{
  "n_experts": 32,
  "routed_scale": 1.5,
  "vocab_size": 16384,
  "norm": "layernorm",
  "max_grad_norm": 2.0,
  "warmup_steps": 485
}
Below are experts of layer 8 (counted from 0) of a mixture-of-experts language model. Rows are named router (the router's row for the expert), down (a neuron's output weights, with its number) and show model dimensions 256-319. Each number is 500 + 25 x the weight over its row's rms, rounded and kept within 0 to 999. Numbers have three digits each.
After each expert's rows: "raises" lists some tokens whose logits its average output raises strongly, later layers aside. This comes from a sample of Wikipedia text that the model never trained on.

# expert 23
router:504463491464507461524482555499524509485516513454537523487512491430529492479510508467512515478525489483543528535513530546459484499482492512449458500477505485479497500542518530493486493511485490
down0:517485559499509451499498474491521526535489560538514444495477553515477527517510462502542503493472516524514524454462485562461454505468477481485440509487476489476483467483528488485457483490525501
down1:530499447458479537492456470486522502476512471476449543495536498535499511499477483504536547503538498492476499503490496481537518479448496444560524500502518496488514555519485522507501482521467486
down2:542506525510527503508501542504507510509520537524515470484484512493523492541502519510510479482526511500485538478505472492493549519498498552468510517511465498525474460503508512500519468515495486
down3:474490504523511452521461532456488453479505477511499493480483465501465505505468513479519524516511496493476536482482480550534530508535511510564496482506517517485510505477540504507467542484490472
raises: "over", "une", "ous"

# expert 8
router:491513482498517477510472488496519548493553520483489530461507471477507503475481483486499509495517498519516537520519485486563510456485500501496443549518499524488481487553514515465473523490483492
down0:478481550510529447523523510489498477514496530515510507520526567506476504527533477475511436477496487521495494501524522535456472518486510496514516458530469456500468480466527513569499490472506507
down1:475506506570459498483510486532512534517469523509522504440484512473506515503497506464474492506496486502489513518480529520547486491480486490518536491532509532476484496513478493497456475500529505
down2:531468467471470515462536529543526516498486528520501480492529505493518532486467545492440491504483476513505514522497493510518452485472423518520511476513539510475539478461547449483497524498515490
down3:507521484507489544471527502471483469470512501456522509516469498522514563489535543523496491552531516466485471546501494512512483506493507504494521490520493483496550541506478500483477465496531535
raises: "day", " times", "oly"

# expert 3
router:482497526508532496484496506492504478484524511502510505483512480491514506479508518478510492480512527514507521542513476524545486497510494535465476609510509538480472520517516495451511544473501493
down0:507512466484519457484492495476474514478541466506509528483518539503513521499473457488471518480500539501500492525494529507471480513496494503503492511497480492476478465493493460532522464447512490
down1:517503509507444475490461545506530502488535482471510540447567490532514472474509483473515512502495525515563514504511521427498473517449494477477472476479510490486486491513499510509483464474507463
down2:501528495512493477495522494476508503508555528516487520533493516474499488504505518482515523518528493493525492549495475503491534433523501466477497513488515530458504522527523502491473477523468494
down3:493471566513508477463518510506515493488486524441500481560521545467514481501501473502521492478520501511489485536506522500496540458466482497478495515499545497510490502483539526568524493487439481
raises: "ely", "ales", "ates", "ally", "aid", "ating"

# expert 27
router:458491491484544470506493507497494488485529539503476534483516493505526499473489525461461515450528524476515475540508497498547501475497474479477487494512503486459497499513506550469524541481480497
down0:487503522479451530515490559516464532550518477493481479486458476485502500452455524474479517529497488525513503509506484519491527494509542521459466475514515552506514486482467496525488488494465489
down1:522505535455506536507455471494493502537502466506482491511524479487440521495487517467503502448510510474506477542493521508494469537511506495531496479513506522447465520505476555468506501497506509
down2:435510475492521537504442513491513507548480547452504536494539473524516545535494457494510515527491470494502492542532501480455481470480520478522529502517515518491509541494547461505483524491497479
down3:511540470495521518501499486513471507448485490506516518512486494519492474524522528501561505506520515472484528489501484480481511467525488485514539522512504485508486545470472478522507552497513531
raises: "ted", "ad", "ze"

# expert 22
router:517528492461514459540482498494535540512487506502517511492544467525566517447482459462485485454522507515533534528508511521499491461508478527480506510520525488479433500533525488476500489506472487
down0:500480499518495475476533516524463531498523515511534497459504529486491478501470510469483493523512532561449475484480497510477473521483490486522459508513524496508519505470491469507527492481496486
down1:524501482490485528495472521512525489543550518482476508544465471500492512480498478426492522463511498534526529505532530500485488489478508561544513495478484521464473524509509531479485544490441501
down2:525481510532486515517520496507494515491506509490482486494495523440488498535535512456450512510500477492511497500483507486527492494523512510506490492509488495464504467542482507492509525470515503
down3:477494501494524485475501531493519528529530530514549494483540471461502503495513470466498515489474484490448496503497499515484474543477485471507501515501511503454497521482525488492484501520518481
raises: "17", "red", "ular"

# expert 29
router:492446453495504490527467535513524484478482521483510507455551452500507514479495510481466488514520449528516485479505505492485513490491468507500491511524490538457497465478536509520506518504502482
down0:482496486517448515479496500497482534541465510499547520472549478505477485511561492470483514498486511497517495487522463458502471485479515511539466488495510516540520498471468524513518487498505506
down1:492529519518542489501486532521520462505473462457491511508439489480507441460520480503483467490531544508493490498469458483492519461469478525513511462510491536502527513550477481485469506486519466
down2:519525492486474511549515474504514493505516492490524493535504477526483482491470482499494541502493482435494477503488485479512516519533502495515519515498481457487470514460513501516499509538537538
down3:496476501450470482507499484510528489488519486462532523515512555530463530516477475525491495518510510449474460487511491532532484519490524495468524514475526506563511508461547514516510506532532510
raises: "ac", "on", "one"

# expert 20
router:498512521507507476519505525519535503486514550465536537511515477504538534521478510468506489490525510509504519509484501469496494519512514481485487533526496525503496528550504530450463547502490494
down0:449507454495498517493482484476527509509424484517487508528503546533494529452511532492466513520462516525489509519542483458506504544526499488466513498500515484461495489527550532490490506470487510
down1:473438542509537479472478477496544517506501524496512502496502496529469501484536467517513500490477514534494452438487543510571477500454512541494517523520504514553479441513515506514507461513561484
down2:489469513473499496493465527501501464478503518470511468509515548520561483521475494505497492504507463465500568479492479538442498519517508516484494437542488518471475509517492512514507464511473450
down3:526476503489534523527521524499473497517479514522520540496507509521492518493502466532488499538498515517502478514492530521469497474527490539520466477479483459484487501493504480513501436508518508
raises: "11", "10", "17", "13", "15", "12"

# expert 19
router:496488462488504487525495523490491507474502539465507498471534496437493516469500506484500492490559478480523538502510456487517510517491497478478457515523514534509493497514515532496501530475499506
down0:473489536495442483474520514504532498504484536503477505517544482540486464487452486520506524475530528546477499464477503498484476458545523502459489469509480528498531467466498504518491503533488519
down1:500483492491492572442497507505506496517478547503516514545484536513512489456503493485522507537522548513547483524476512524491482447503496512545494493445494488486510475498559485489513534491506511
down2:477482459524499545507521450455491485504530494492481444460466511482464466471523462546521549546442507513486467547503541561495573515494525483488458528486505509546485496512541543497510491463526511
down3:536498486504486515532509475536477518504551465502490505483474478498507486466512472494477532465493493522510525486483459468493463491532528498527466471535488512498511513542516527503509454485465506
raises: "out", "ment", "ments", "ured", "ando", "un"